config = dict(
    n_layer=8,
    d_model=448,
    n_experts=16,
    experts_per_token=2,
    d_expert=272,
    d_shared_expert=0,
    activation='swiglu',
    moe_layers=[0, 1, 2, 3, 4, 5, 6, 7],
    router_score='softmax',
    normalize_top_k=True,
    routed_scale=1.0,
    balance_loss=0.00296,
    balance_bias=False,
    router_z_loss=0.001,
    init_std_router=0.0226,
    lr_router=0.000466,
    n_head=4,
    n_kv_head=4,
    head_dim=64,
    vocab_size=38403,
    norm='rmsnorm',
    norm_place='pre',
    norm_eps=1e-06,
    positions='rope',
    rope_base=10000.0,
    rope_fraction=1.0,
    qk_norm=False,
    attn_scale=0.125,
    tie_embeddings=False,
    parallel_block=False,
    init='normal',
    init_std_qkv=0.0174,
    init_std_o=0.0,
    init_std_up=0.0174,
    init_std_down=0.0,
    optimizer='adamw',
    lr=0.000585,
    lr_mult_o=1.38,
    beta1=0.9,
    beta2=0.99,
    lr_head=0.00747,
    warmup_steps=323,
    schedule='wsd',
    decay_fraction=0.869,
    decay_shape='linear',
    final_lr_fraction=0.05,
    batch_tokens=32768,
    seq_len=512,
    doc_mask=True,
    train_tokens=338700000,
    steps=10337,
    dataset='wikipedia_en',
)
Below are experts of layer 3 (counted from 0) of a mixture-of-experts language model. Rows are named router (the router's row for the expert), gate (a neuron's input weights, with its number), up (a neuron's input weights, with its number) and show model dimensions 384-447. Each number is 128 + 32 x the weight over its row's rms, rounded and kept within 0 to 255. Numbers have three digits each.
Before each expert's rows: "comes after" lists some tokens at least twice as common just before its tokens as in all text. This comes from a sample of Wikipedia text that the model never trained on. Tokens count by the router's weight.

# expert 1
comes after: " ", " (", "–", " in", " In", " $"
router:102124155190104141100140137127115119194127152157137120095150113175101104169114144135186143146065137151155191128167156137114122084119152142196136133111166112136095106129137076141195169148159146
gate0:192097178175092092165125101087185077138135158130178157135169102083136125131140092102148189117093107101144136238102157159140115176195078120115100131179105160141092137119155157144140111146111143
up0:197158131198129144149117115124181105113105125123140177133169041102110086139109143142112142128112097114171120134107062152107145181140091111128125129146137110144095141127095102115164131163121100
gate1:112127091107106144176201059117173109128161126135157159165136129117152094113102105066159117138090091103135064106141151149083154108053086153122154147135094097072103124103174118104166093172048115
up1:138170155107183120156126071180151139111074081155110162146155164174114117144150117154120162082107127142123193134083084198116116200131184091163118121101077176148139109099101117150128145133147100
gate2:096094116166057141138085163105156141120118135091127136123090103120109147126104124114218149186135129143075183112179153159152127143102140158079096122135166187122131123114142162135177092138146135
up2:118136177090162117088172082128170145131155186170073125099151122143108060090200086149136150063184126147183079115093135115147123091152070110160159114097149127161140111150108125192083107097137115
gate3:101033145109138140122104221118078157138128094080102142151148168151165119124156153124090161070081123151072117089151103104143126166162200112154150142136119128155170203114151095173088179137145098
up3:163095134144076168166166152170108141099108163113115132130142118112129187166135096115083124136092148045147137122110123135168166107113163114126098080186139094122151133134117187123171107072141133
gate4:098162178150115114136120114148115082097185097105178143146144104183104109091074147140121089160121132169107156111171152173058151118141075101121161111142128089165142172117187121136112153142114081
up4:128103115128125131151130123108153173073131128118157152156111104136103137081117113178104127185153099155102139115188139160077121158082099132107125114131139147170095109103128131160097104146084101
gate5:146166106143071086080062095121154164107156100154155139176105070128114158149078099148236137191145096117140153119100137149089111097140202150102154149144118115168117087125133132128166160158155165
up5:168163164186107107155076132113119178139143089165138134115114108076148175108162051133182077171162152132147206090112156149125200113055120114100095078160123136078137139105130202085077164148131133
gate6:118156111202098167127129093186113143160124146125138141109125136130145077180079175117101111193109157130058165128100136128154120086083126153153181073159139168172124145123140132137123141116130128
up6:133166142153078079120224121146157134159156139093125177130170104159170167216095200106068129145082155096123186193141152127115107127111124149137090116199122113177123170120153156146129163096135184
gate7:103088188107127111103179154151107136163141073160107118149164114130122066126049146043140175061129110167219152083109122109209145149140143136104127115113169125150117127131086171197177136161198155
up7:113084153059153036114148175137131179161148039085126182163115121116151135150120120072116140130122092094153120160091138130061159082080166157113090152135157117173145144132124072103181118112144096
gate8:184175092156154126140062166086158081172093116150144124167158093142068148105011174142128111122081114150171109139113157111142180050132056171118103163115103108155052123147128110138119191159104113
up8:134107131173083208144108145080089099156109119108166154145135127138149159142157130131172227076134161162118198175119118152129173142084114189069117173147107140076162113147180144074097155118097118
gate9:135124157089134149129132159162106133097127115182095191078135041118099153109092184161137119102100088183119145068098120035159088151110126112155113096123109121107100119173107133155148115135116094
up9:107168145134109148132101105133084114097133119119130125112131147141128125042122132133145160079118149079181138107052061079107093109100193153169114107072126166139096086136144140163100174155090109
gate10:150130124148141131069150126216130107105113143181183068111152136103092094164120132111114092108106101110080108094108133110128127164131117064113117087163149072150103107108126142177166163072160183
up10:101114149156160108139133132121125115113151117051102127164081126130116190179097117121102158128151140115120154135159124178116174059103146183166117174089174178082158151160107103124109058121113125
gate11:180066123138143087121159189114141141105135084105107139051119114140115106134110203138140177196108130085113141108161147200123165083155123151129107157154114129175068123142117155122126158141086094
up11:095108086132158106157151182076171134112150148110109129121117152169090156075151158117161199127132129136094148084144089181122197178154135107135068153144087090090102144133093134133078079165074114
gate12:109156136062144150138132128126151113073116114107126100150130108105113096107138184121153104127143139160127135164154098153047140124092135093110121127102137107104132088143161065132115181128173120
up12:072116126117142139117154101119160128103115145143107143099080152142138097105114131128128173070102108158181123134123115139138134117152086115110141111172114095174127169127150196160127077129134086
gate13:077130112099101120154110109099102170143124108142072127141125154133119071086092109131101138142078109102146147085092126167106158068184156181140097173077092145150107113161153161179079169101128136
up13:162093100100134135132071122120073151102122095128085140082172213148141048138129118146050140127082129138161132124049108131113130077117125144122086153087125147130137150142133187127083131092132102
gate14:122088135148129125143205124142132067100134136139160113111160178168097184148110113057151049162186104167125122143163116134124149116153129164163113153130147128144130106140108112099150164182089094
up14:105138164194111065071068100055158093175175160137153090169159152192070111145127144134109171125124163159175180123132162088064124100133124113162107145090136125105140126169073115102158089205074146
gate15:142103155140105152060154159111114152167144196100102093103112126119123130161138125111164166171097138165089133146122046159097146115183091129137141117151163185096045123120109127145131117152080137
up15:083064129145115120093100016145104151160154180142153137132192129129120077183136118133107132080154137116172130116134144083123133120118155144120103108104162074126157118160113179145134121114200107
gate16:191144126136125134145137129134187164137114109101165161186136160135148108108090158170172136073126170128129112127153093113064118114183136100149135150126109073079144127074080102126158128111100089
up16:055159122134108094141174050074164138132077110176117154115153145094184125110164167177105157101164096157144160161093097135101153118100090152147110170089069112083096108099140149111113105095103059
gate17:126173105110099119087076070144204155175147148141131120159138082138128147143136159067151151083113099107152152111081123141136111042137154166124112114139101121196140085081115114217075135195172155
up17:116106205166156102190158156125126126081117107130113180094123124145133145127130128136110087214141173142096126119177109158158211151119118162115128118143155116088109121155131111129126075084014154
gate18:122075158141131145108114072170131146122136154089160101101089073152126092183075085130108079117167130087102123091158132121128110185167162154195118041096126143128166103124127118143160115112205148
up18:098160113090074079091158122081156110143134118133143135128156125124099181085137130101170196201101120120140169115096139160074103135112121156137125127112114136148108157171151130111104148177088104
gate19:145105125095171143094197120141126088145105067073117127145118123106163089095129097117126143136150132111137137124143139126132082142057155141128110066133137099136157060116177111132152101068146137
up19:065133087123120107118112141102151144095085169156133116068080102112138116125126155165150114178125123151106121172187138152178171101139139106146147112159118146141144111137129118147143092133147113
gate20:223144151159115140153164137172071115139124201158084109154153084111103079188090132143169148095127095127130111168152162122189132080056131056103157167095103082134078081174109091117101062124070118
up20:107125164170122164175146185096160096147126123092128107071133139128173083118068133172093141127136104138131134117146083048121072130133151171092097115119118065172122121146136094065104072125163109
gate21:085117101126099146070136144180186126050121108108141123095091140097101137136136152066093106149145029089111092083130068153077178156091102149161151149090103111082122091109138103117184102127139153
up21:142142142186139116220139108129213085136131142142205101027119150123131151165134088116114097185112075126138047093124082126089139108154152166079140127108091167140121085101127158115075116140112118
gate22:154146166098110113107158079109093113159126155136130166047108083108110175120141111098115130166120136162184087149161147122074083108195145150181142143127139150122067093166117144120132091117137143
up22:127142089135168114110151049101105138147138188082140125136096057139122204114124163121118141147133144208159101121138087161142156107220136116112099156134116114132104167143154096139158122102161149
gate23:160112094107125122106116188143129116131172140141099119180061133121098102125176126134085099130106154134051116117115120203127142132122164171091098077133129135171097152159191119061176111101186077
up23:097152142112144121172129121124197165161140099092149092119107115137092113088120112126153057140091129133091135150159100099120212109148090072107089136129121111102101158126160159116157113156115169
gate24:146157114134112174112141112115125103152169076086153140066194101141133096174144142166138100130118148130139146119065127058135109124145173141125214113090163081143135117136093149111133105177106060
up24:140116159145087102158109086129152173125107087157158153110109104103186117131169139109178109121094152077122113096135106147115150188095143148127133109126122116164081143121159128074091132142144086
gate25:150140148119064166140138142181069108107166157153146039106174119095064143168111146144143160088160115139100145180093116093124156096089134169146155133143119167094111134153137146075135122072153167
up25:090088140138121169103171100126157097148115136179144208105141121118164093133179114116176161128090114062143099096152102110120137148096090115096155149146119129144160155123178178130115167161112130
gate26:121089146153119104107194094144078102110147147174123140117154113094168128074085139123123159110114172159121169133099109113092164115138109141106104081126161175113140139137140096084090126114103148
up26:118109168185160167135182096171155166133146086154140092096107145019108120160186140124127135177122124093104091110098122093161147171103193187128117179057169145164189119092115147126091079144132116
gate27:086058103132148145086217129134136105156168140100164113106129148112129188140117165086119132118138121115122102096101121117100104137177144154062091138122080158136184161110067115107108174120144150
up27:138138124132157117103142161134086147142112107148146105123146098153108190189145129135093103125084112126159086076166155096069141111093087136127137098115136172154074182156138113074130142064184124
gate28:084125104150142136102136052069113129179132132095108078105135149185128130144130093179175140112151099122125131075118072096114158110147104156121178117102094149198128059129133142141140150168212134
up28:115167111135107152116112165169139179118136129093119090223126127141120157112151114104127096169173113046132109100127124101105150082146108136164082109127079099101123111091119152091201110136193190
gate29:160113134160084154134152135145177133104117107096081121171133118103141163110111111109152156125164150120141164136102157140139123152148133174067128121177100172122092163111140096083128179188154101
up29:128130156112177094091172058082169147094119193178111078139106105175074143134086136086159163166166142121121111180171071157128132077179149155107151075124150141169152165124112134243110123055178128
gate30:104087166154119075089174165133140115072125138210141203154193135128125054113156158143084135128210147148142146147139100080088068134117133154104105141093138139137111153166082151108139127092134113
up30:125136143114108067130134124126102148148133119115157113144126098100153143095107146117137106138186154098141129113112059090090120115117179075138097130119124110186126152130112090140110157181111179
gate31:143166155098170105082132189219089164149110106179120173134157110127088118124091170111169151105134139128160123182178137095114147138116156149138093139160145148098125138142128164171156103099155128
up31:137138177127106149138083197130073126122140136105138115080141144170178099148100089137165092092114137074177119093133063113108125165134089165161124162176124219163081169171102145115114069094161124

# expert 5
comes after: " a", "==", " an", " his", "18", "10"
router:118104122198155106110099119125164119152069205134087108130087105158075142163095093124125157115112143179081145108135104128115126071105126141137180148115139129142112176132158097176131143137105185
gate0:165137111131128101163136136131199059186135162142152145124121132112143148071109126105152171132117113108167136194070164174189138219173117123125080124126111145141096146160134106141169105176128154
up0:126119099171140195172132157152127046150160123125161127157142103137159105083130159143067124140092135136116131148162095119171138201134127127122127163120129116100094127153076119093159112185111138
gate1:092148107130112133136119058159149123131163089141187178231136099142112104108097095079143153115110078143140127066145197118111133113108146181117112128124093062122145096139162142121113092164080157
up1:136110153070211127103132127120128130108067113092115113108165110168138134165134094169060148124100130162147131150090076153094107191104119116161128086087105114155171126117110137131143140087200121
gate2:125107153160073051138101129099151177159098151118134143058102091113088160174106137102191159202158110125085170139102147156155110160144072131136111204186205194117131079125129110129116094144128104
up2:122171138101214136050163095135155085122177116158092148160142130111103101122162091138149108062170118106133114103150106138133110113122146147091112058116115074146110143158125159161134136136165125
gate3:130121098116199175133129156090116142106118131160106125145098150141153135134170123093125102068136160157117058100123121117138109190136187193177128139124089186116206178131072089135089149119145074
up3:142097104145103112152155180187133119109078132097098138125124121117137200135150081109096135176113168076113100111171119117133145078044149150118139092163122124093178138140106141147135130069134113
gate4:172111134110109165130096186126116133147108129063197142108131139115075167126142106175085138159148132136110095140141126182063124131094107078128137103165094083115153158114132124182096093069157118
up4:175094123174155104129138144138116164100099137113168121139074128156118169109139070178135080176107113162110139127165137145060111165107158125095099060181101116149090106065098114208108114120179159
gate5:158190074146111126057080135147158114112154105189124085154153093119144169110111122145212149168095109126130150084129168095086081098135211116094172195141129113180067075122121133147170155167121143
up5:175159089149126140157114143102148130124143108150103151143101118096136197095144139115147104157116143116140227082122142153091184094059127111088113115141068126138138116079131189094114165126084154
gate6:120137151165192137173134105080147073153157165180131140073147158113150134114137164080082108166126133115042140115123105164184107119135141143092151068128127197100132150216149176106110139115163153
up6:187125123167097085114179184147098122135163137110105140123127126089155125128097138087115130092087116130149139178118051143155145189131105176106153110151107160114125141120111210155142163086182123
gate7:102132125142143115076127109113121123135173112165155133122101123161128086111073118062136144075151130163181112068124110085182128116105131211088165117161176108138135077104119169129145124134173057
up7:143151154067164111112152173071113128154114110102185160142083074130113123122140130088075139109138163113117141162078072155108158065116137111163080095141125123166135168118110073080128142106132126
gate8:180150086130132111097058192128105091173096163168147118088168095112072126150026096144125088100055150131150115163081150078122125100079091155080150150130114088155067111172129147139129179155129106
up8:081100124177098130183124166084143132127092144169109170073103131108127073127144141139130174102145127195122179137115119113142130124123183186094101167124153129115112101132126119089082127128077065
gate9:148141143093120120122187139118156137133133122191112150120126083158086165210077167155111155113120101146161127088122199045200130122165164144178157123152060126098149089151092136106167173146138138
up9:159128115139149133163091101166102160094123157109152125147158146152105129110121184143139190060105154121203158105069172109160073115104174139117096179136096085147129110143099162144048210135126124
gate10:183124133142106101127129160165175143117073149202152115126110132131126078163115110120127065180069138123073148073127108144118154168165099093103092141144160069159139094150111172189128155109138136
up10:086137156184183166136126056139085158122158111081083128153120149101079155111073113128152152074159095117131113107174093176099146089142138182178139152082129163092135132142142100081176093168144122
gate11:189120144151176096095168116083151156121143119068122146076110129150110106114112122152159136193100150094135102108144144181117142108073085129142145118145146112125121141114116178160113164098116103
up11:176120140121164116159142159085141171131115167097151134119115151210162180100136168110126185117100123165120161087155095155090190174164143067134091165144123124095092137132109165148124173111122113
gate12:142145135104141130089123125134147052114178145139108117101099100148141100108129166116177138123137121167100087094124104177137137122126110130087121107154117150136100170125125083136092153130160113
up12:079172122162127128103153093112137164095151155104092126185138133130138134135128124084157150101075148128181129114105133153123076136139078086125147159162140137189111112163132164181150113110157101
gate13:066115139163108129136146087122094172153119132112059160114102136111074081108117135081111148150133058100132127089086170107094124108124173198127100182075083171090142104152144108136059159182124111
up13:115069176151101141128050142162065197078110135112124150125145178101130053078139118096074168126128130102141126099087119100137148125111132176078081148088136141084155150132071126099067174134119120
gate14:098149139117142134159164116110081038075130177136128078142126183151115181128098104078181130106193117147100145120092104156121114142145095164139084122115153130125096117145159145113133151126137067
up14:120135139171129091083103090066172125152130145124142093189131179154084099166131105175122149123164130150136153126084135171106096109161055122140143111063122112102120123122098070111153131196120155
gate15:126098133108142186087163117091129105099140216162086061103090141142133082150128079114108174170107185178083100121119070141168124100142102123108220108164169184072115159096135104166138118122112118
up15:125098132108131131117181040145163187131164161125121132150160104124129106167118114162168128086131136125170089088131125109120151127130145127107092124084145099115159135128066147140124150133212157
gate16:187134142158124150147128138138157103117105146077139126101122183079123102113152090142152131088135184076056095155121055164113098094189085137139124125157116106048136117106131130141168098118129117
up16:127154084113089124140215090096112147181133073134157090100150109109174116153212152098128134138175117163133175169099140090110152091081101084132124161038041141123116105101106131085109093143114056
gate17:108097121101073104114102078156140132151141163156139151098112066107137146114101138082107174102110126186158136109105109134153152090183152135091129101133148133162128064151119155193124137157182136
up17:111154143132140147151135164080163112165102075137120054112156106158142123162182125147176082120093099152106170104155180148130139163158136187103114104129147117149107112123111102109086078104061121
gate18:131061155142134113130135073114138127141150145116113108136126121202121096121129060123121111142153099162132074116139125118111119195182180112148130082217168174137086119182066129133158101139157109
up18:096149149142120110117145153154118120141110151112135140131140127093117160151121117105177150129091158135147215139081155126082111061089105149121112107107126127131146076103143092107088151180108133
gate19:082088131113136101109132128129086076144157090128153143130115140119147115079121075175093148157132045140151139119140124163141061110089153135176098124126195115129129070093190162181146107079126131
up19:090133107114110101066153116130149106148134144135116116103116159185134131119096162158191174206129114160117139158225167158154140114116120056163162118176115107127122125132095103155121115091148150
gate20:221145114182104206141178100132081095154121160108087152135122130119130113193169117083169137126117072158118076158165126133121092133104126085115139171109036122085120065130096076158092023113108152
up20:151107166144134127085168153095217132168152196091127065068071128144155148074098095158110159115177129146137098114152102108144093126126168128146059108074124095188133175163111144119078064117130121
gate21:083144097142116102063098160135135122144162111105170119086107125153094113143159119110124157173099024131140145088154119102098140180100084121136148131073166075078141181104124079090130138100141118
up21:120161115201110143202150155117187090155112140170195133088142153116145136135135093110088135180090083106140139075121113151130169160130124189070105136116101159081092166097118109120058104148081048
gate22:162102151108082150119183104097133142121141158148081165048073114098104111103146107113150164178114136177138079156116180149091100138173105146190192186169139203120056134197145142118133138107146108
up22:126119114153147161149151093114081097096129190073114132159095101097097163095116112149163115176092170153122120126121148166158170136207113117079119176130090138110097178110128082161129149152135128
gate23:150117131109133091130104126129129064120106164129080117185118111127102147131175079169084120126144128146071145136147107122151169178146159097100113062170131121210076163157175102012144112118165067
up23:161160149128198092138185092141204159169110132160142062114124101130088122084114131135136098143143098126092094155137127094132199103114116096076106097057145103168088148132142158109121112107099127
gate24:147145101166134105142125087112149115140175141122107134120171095144085072189154115160103112109084119186092116113127138090161140115138131101083175142138164111131107149161083125171114087105120095
up24:151075175160151077125148044110164196157118107108126181184153107148129164156109109128155097130081155110131101079128113130146099143111129131144135087104111150175103182153130067138129168087163112
gate25:147157151105093141150159131116060109110149103212151088079146147121089175141054143169175129116159138194138161163095121121151108110091087180136103138173136104105136144196081111108142117088107149
up25:108133119114114123104145088144210089099093115129132122137139160133200160103133112108147090102057126070086101086173116117076124212122110122128172130064131124158194139141129137107097188185139082
gate26:105103123153149112076132093122105142137136064173152165119155102132107112090122151120066147121136142170118131153119109095078164117178146115130086108111197127085159133139154145157119147087106164
up26:106097180180158115101174087180148113145209104110104115146120156060103134140116089110151133150105138156122163112122060126162123123095174133133136142071154153179109108120084106125106187117142132
gate27:107075086115139088142178098130110098123111166107185107104132113118146156150066101078088206158085091087165093185063108104127111142096115188103101184113147168182208144113148162134041102085158127
up27:089156111107152167164153106122108129134144059134139130107156114128128110142141149092110145128135063148154114041103125163127163214109138113174158075184156158060089161136075127110153115099180105
gate28:118152093108184132113130111049124067153106172062113145119105133176099196130108099130126117109137139141122126088111106101164153087090094172129149140060164115181150094114104145137158104122168131
up28:116125096136084172118104118142116170183105138130074166189124183135109127129140053138148126123133115051119109099077116057088130073102126126166099112074111054131137149127138127143165118117189147
gate29:153120113145140091176101129139178113103116098086107122146175112133132153107102177103122161111138145153117195111100157145134127138181147122103165119184137145111111111059159095135156191179117120
up29:141086168136164101128160088110157210088094218132101113119125151106090130107057153106163147145119127063153121127212055121124166145172111137189154054154133154206147135133077151163149145068122111
gate30:100085144131092146122150187118137100130066121131118154122132137136116082124124131119084116106124162139110167159131064086112111102092163099119108171080112157088092110188099173120123078146142126
up30:145165120138100087131102136105058087107124131109092149140118147137176143095152091108137123099115181114116057113124085116123131128115175067130079111131091128172178127153103149100086152182128173
gate31:180154156078119163100132182195126154091147142192142173177171142100062126115068107144167084104140116168181107158169159123055141170131136123124109172112120096136112148123111201207171088139104119
up31:160131140110121136108111132156081105087109141078186112101165141147128092123110075134163103088125072099170113119069119095119134178140073159114129122123107181186161197150103155100058171118203144

# expert 10
comes after: "20", "19", "18", " New", " United", "°"
router:150141128140102106108149124155154088168135180151116106100097100132100137161079091096159141134105101125110140077165187152137068069139136147155161152138122121126096088124122105155156114181137170
gate0:200104186145162101159138087092197110154155195146185142110096111170119136127129136130143165122124113097148168176131171155144071146173115133111078121167125170147156146164140079130144123154140109
up0:141143172151178155126113109095131091152164109109141134122099082130157102113100110157136117110124096126136191112157100137095123114144125119085166192156124088156124130125107112119134102210101099
gate1:139129109101118135125094072145164110108159139130154151182132041150084101146089075054119153103141093119121082089141110132101114108118108130127156130185146061115073110185160126068152069190089125
up1:099111155139129144106143106182100129100041055134121176142164088133109137116177129223138168141101141155120145152078095186111123161113156125147130090111094147117127155112097133147119121092171105
gate2:103109160151093148131131134068148136163116180125131096050088092096146158124120131130164183229118116147081177098113157158132140175146138156127128165171172183176112102084103171136140075134113107
up2:129147130154149103121100135174145094154151111182099157145090128130097079142136131135159094041152127100160071154171118116112085101125098170148094088101091093124135121163135122133143161117154128
gate3:109123136130188158105129197056121164137138067121074122119141146171149131135152121122065160082097117129099106105156130109151119188141168153135120196112088156169170220121137124095121123118127109
up3:140086108100117081135171122186076103105139176122092151144123147089116174111158071133129144182102165043145076087160123128156128126082132100053164115122099131099169147104115172122132146078111160
gate4:126147182102139124133161167136098119101163134098134171113157153129125162104096140128114070137148102157124145144147084165092184144117067151087130107129117089150173149149115128155106172137207098
up4:191095109194177138127096115120118165065092136131084136117090131163107126088149087159118074154150148127113166080189178150111109153093133139093123071118120089124127127098148109124138113114114156
gate5:179147112148088095100079095117131105141158150172080117181116072126161153120101078160191187139127140133136127052120147170062102096140183145085124161163146130209097042144115130127165184159142146
up5:176163140161115127114102134130127139143130135175082139114127134114185187072159102165152117142168153136101151054110114160129166109067120120086108155148135131099125111106105148082129136118095147
gate6:124108138192109153150125107103170093132175146188145134075108121099126128082097172122092094126070118100100136132090107198221135139136117182139106092124142191130157146177086155142107140110132129
up6:144140108173108082146188104127129082104160151100070104129158112123145137154145153135097095094094162100109173157111115142197170138105103156135102119166123164122128169105101165188159121083196201
gate7:178105208116155109147141187109115165180147092186136094144123135119112101170054134069098206090118117166170118092102197090204091120154097200084153109125136165166103126142116159113127140160144135
up7:162111130088172124134164127115120141163154074106151153139114082106109104171147160107097118104096128112155140141118087113128195038085154151168092138138147097127135142101146064122097129147166126
gate8:165130092133137127121030164145113095161157143125142142083153069133079120155034104133133134113042171082156111087083127106104140126075089153115123203070134097149121120135126095128152141195104124
up8:122101123200122166133112182118112147123119121129142167082103127120125154075108139114138193172131137160169157145085134160159133165142127221079123169106158112088189136092137106082115117147071122
gate9:162104165089073161147148158168108146130146101178052209088136049109125198143090167155125135131107093115129142098072133094143146124136165135128178132158102116068121104150099182153124164101139151
up9:116122143096079115144112141148074150133144124097122154141150106171101163069107139107158141071125121089178154153069105076112092113087153156131140137116079138105115099134135152165075181136116120
gate10:153169091162114084097141150147149108140101188200156133128146132084078146189136116114122124134062109083056137084129157104115127154139082061108089094166142070152115097109107131198143144050101189
up10:079079137131163162125119075098127185094152066051133104161114129095171143173097126120136136087189125156230139135145089193117156096109177185169130148109145167153148166160139144081120098171187096
gate11:128118118116130090137132181127124094124066107054085150075103171153117088140117142135169181154093115059114115120202134197091132150108170126118158124128086163143137142137150155097200131134112099
up11:125129103131139131124091185101142121129105141096123112115112202141172150119157143102110194136162127137096128086148103182096165187142155087091061128127136149104055164147122154127117084137125112
gate12:102140118062178148170145108130111100111129144150134094148111068115128080102145137106136130065126121132095120149148128164088116109095120121144112064155126142115129173115172110125121170092161107
up12:068123144166111142171178160104100160142123192112120142173113124126144111122124114097145162071122144130166152141143119090105113176181098136132106119141108112208144127111164166176119096079130131
gate13:106181168103151136133084113119079170166081151123065158137112167148089079073117132133143099129127054097125112109087130120129140104148151226104092201061142130160077096178151099152119153163110122
up13:107165151082159184109064120131065146100151108088108109115182189169104063057154137134108124110123123093141111093091151096128129144072106179068123187065128122129111174146117132130092154128136102
gate14:133158139066157144187179089118115082105171151105152073079144177138121156164125122073170083165193089132112136054126154141123131144154106139123122110105107172157081144182139161129177151134104117
up14:101184114163147083097065085075170120104164137118156076163132142186092112192158122165103192100135142126173170106066162126065120090202141116101139122072104143133110100103076124111144157179092206
gate15:151101158160148128162162127120106126129143166105039094135067133126124099126113070102106131139142136173108128102101087133136133115153120140114167082142128191107148114142118138210079125105101110
up15:081096135113127179064119078149116095159193153165170107122211071103081093165118122098154143076126131187157076158141130084117145132106130117114117131094171081141159114097083123118105135127169129
gate16:190147079153123131167136148152208102128082143051192146112122148061132128105141125143161175114148117065089113181162114102058104087187109141084152118129097072075111092137120112125136115087116097
up16:107131136125099065150189094078155116146118074175113124118142091133185110146156176090140206133166155126109189174109123163122140073090113099133131169084083144138096156129116144076121143097103094
gate17:093132127143163093136136038122162126156127121132128117107078081121149156111156162149112201064158140125184164067088134142120164130137140179098121137100134107190140081124108129225098124147177124
up17:084080140151160098168124140139143150100114074140113116069148114125093104180132117096098123196117129123102102135151112168166161118097133122144168146133150094061150129154142099100128125120067154
gate18:143082150146163157155107123128142143143157163083144090141126054198126112154113133132128134098154136152099123121143147115104072180169177118179132085124159157158126139101074071116171137128168129
up18:070157124107102122089150133114089144093094151108141130082149115070094139123080085145137184156110118092134182128117137151145146127136100135114140135154125174099136081158122116106136113171105074
gate19:116118157103121143123186105213075038148114107110120091114100176115143160114138119133178088132093095151136160130164100125133081185045130144142095096117170113104182121092171143157131122144175123
up19:112150099119085094120149144092125099095104137143136105060053105141127146089141157133130125196145132151064145162196169129163156115102140123139170124200065146130168107118113158138102080074141132
gate20:166152128143101199164123094116101123169123227101134163100134137122092088204123132115132125088113105156108072132175151118148113089099161106109088196101084120148113082148099092121103067174124153
up20:073149205196141132142142156064161110142095160093088078122056136173140136098121127117116161099201140143108115153157107143136098152123130113195105149077153090116129164157141096148133082103146103
gate21:082141091131092113079071148078188139111098116145142102033101111119090118121140153118074134152097061158115132095163131161134168151072106134130157153103133120078127143153135095104154128144116146
up21:115157085150127118129113132077219168165123142181187065056109128142125127151123123142074133205085120188130120133154139133147172087129110148086108159109093158144087129103136116147090126124084076
gate22:161110168109128127134185133105100126121124166106108179039119082127137105134179117095101119146101141140154088140125189112106090111178185122143138145123100142117084107179101146111109121072148144
up22:126123155160105113166089065103054128086143154081107139217110089139114153104141082148144130145129149161104155157133155159169157106177127119084111160165085129122106137137121056145085179133122131
gate23:151168122025066137118138108122157106105130120130136097216145149131122160178147035169049115123183159147088142144129118171124104143110157133146073091174116100180081124119152116074147115110181088
up23:147134111178142115191168136160221126135116144191161082128128092080055127091115106097136132158124156127072108101155103084102195152113086112113090114140135112126182141123165137155120093168126097
gate24:138164120131139172146136114123147083174149130156164084073126097130151080184126139100147105112146088154136136132109138094113133104158173168081174112143147126154111149148156156088139080173149079
up24:155088103110086109101103092068123179121102109078125127187133103151127179085149164133166158170126190111158097114141116134111134148127159133146105132101119130081091168092119120122107207129112141
gate25:123167122115084176158146160127134143069154126183138121086163124066087118168072158146161119080088111119125126128096162154178130143129143167157118170158101157078146111145096148136099143135115162
up25:132113104102091154133136117114136088140128173129137201172090084112144144083105109078125112133090138118061140089142120131085123142148088128141140113119120090170168159142161106125071148143106125
gate26:075104143129103111110156071187091150110169113173126106174147118066103064056076173146094131099131184165100145139112119108049161100140163170104134163096153135109159167134143130156077153086128137
up26:109102149164111130150208076146146138186161106107145114124105140045105137156126104114153154183120119111113151076099067140131186149117172159123099175048130145172171085078118107122103137140130113
gate27:070101133153140097117188101134187096118104112145152145112108118096132191151115144104087150148152089125166099129088119115101146158118188104096084163114122148110218122126117144144115135139162130
up27:094151078074129141116130121114097078163109086111171121102145134149106191138118102109099127119127085142190077079127111093095129134123137086170140077143201145085106159150055116105152096108193114
gate28:132109118127164110115137105080095096144101162023121099099102165190131178127101095144137109074174113121072098118136078154117162126147139124107136140100092141144112104127105117136187172116129144
up28:131145116134105144112138164143094132111121139123080134170117124139105145127124098096110084142151117079085090083119070055110156149086151103129116094105085087104141155104124132114126111130155221
gate29:126122136187097113142161111128190152079102122076085100200145103108169177098122143125133171157188148200156158134103156194119156093156167107077183137178064195072100131096177087098142186123120091
up29:159099168141133130125169106100106170131131182169091066116166103135097148109080185120169104108093135065127173121167101122145078143190133188129096040171154127217162182115105126167125200098175118
gate30:101132134141164137136159125124148111106091080145180143123160145098138107123105186106119134114156138135132145134145124136034074116123185146126145124094145094125108123198114133089137105147136141
up30:178158114090156138130119125134098081124153110095156145160152139117172162124074115105162076110148152067139081116168112096126099125155171108167148108147072113165174123153126148131122135175153138
gate31:116157163094127075097118196198121164118132100198102167124156151174061144162049152118150110126175122130140083145196182067127139136136162108138113127163142150117155135109094172213212075153099125
up31:154099141131083121117129102112121149139174160132189085104158138129195146172139073155138121131118106111195122158085100142141122142156071130110122109129103129117121131136052095088086168124200144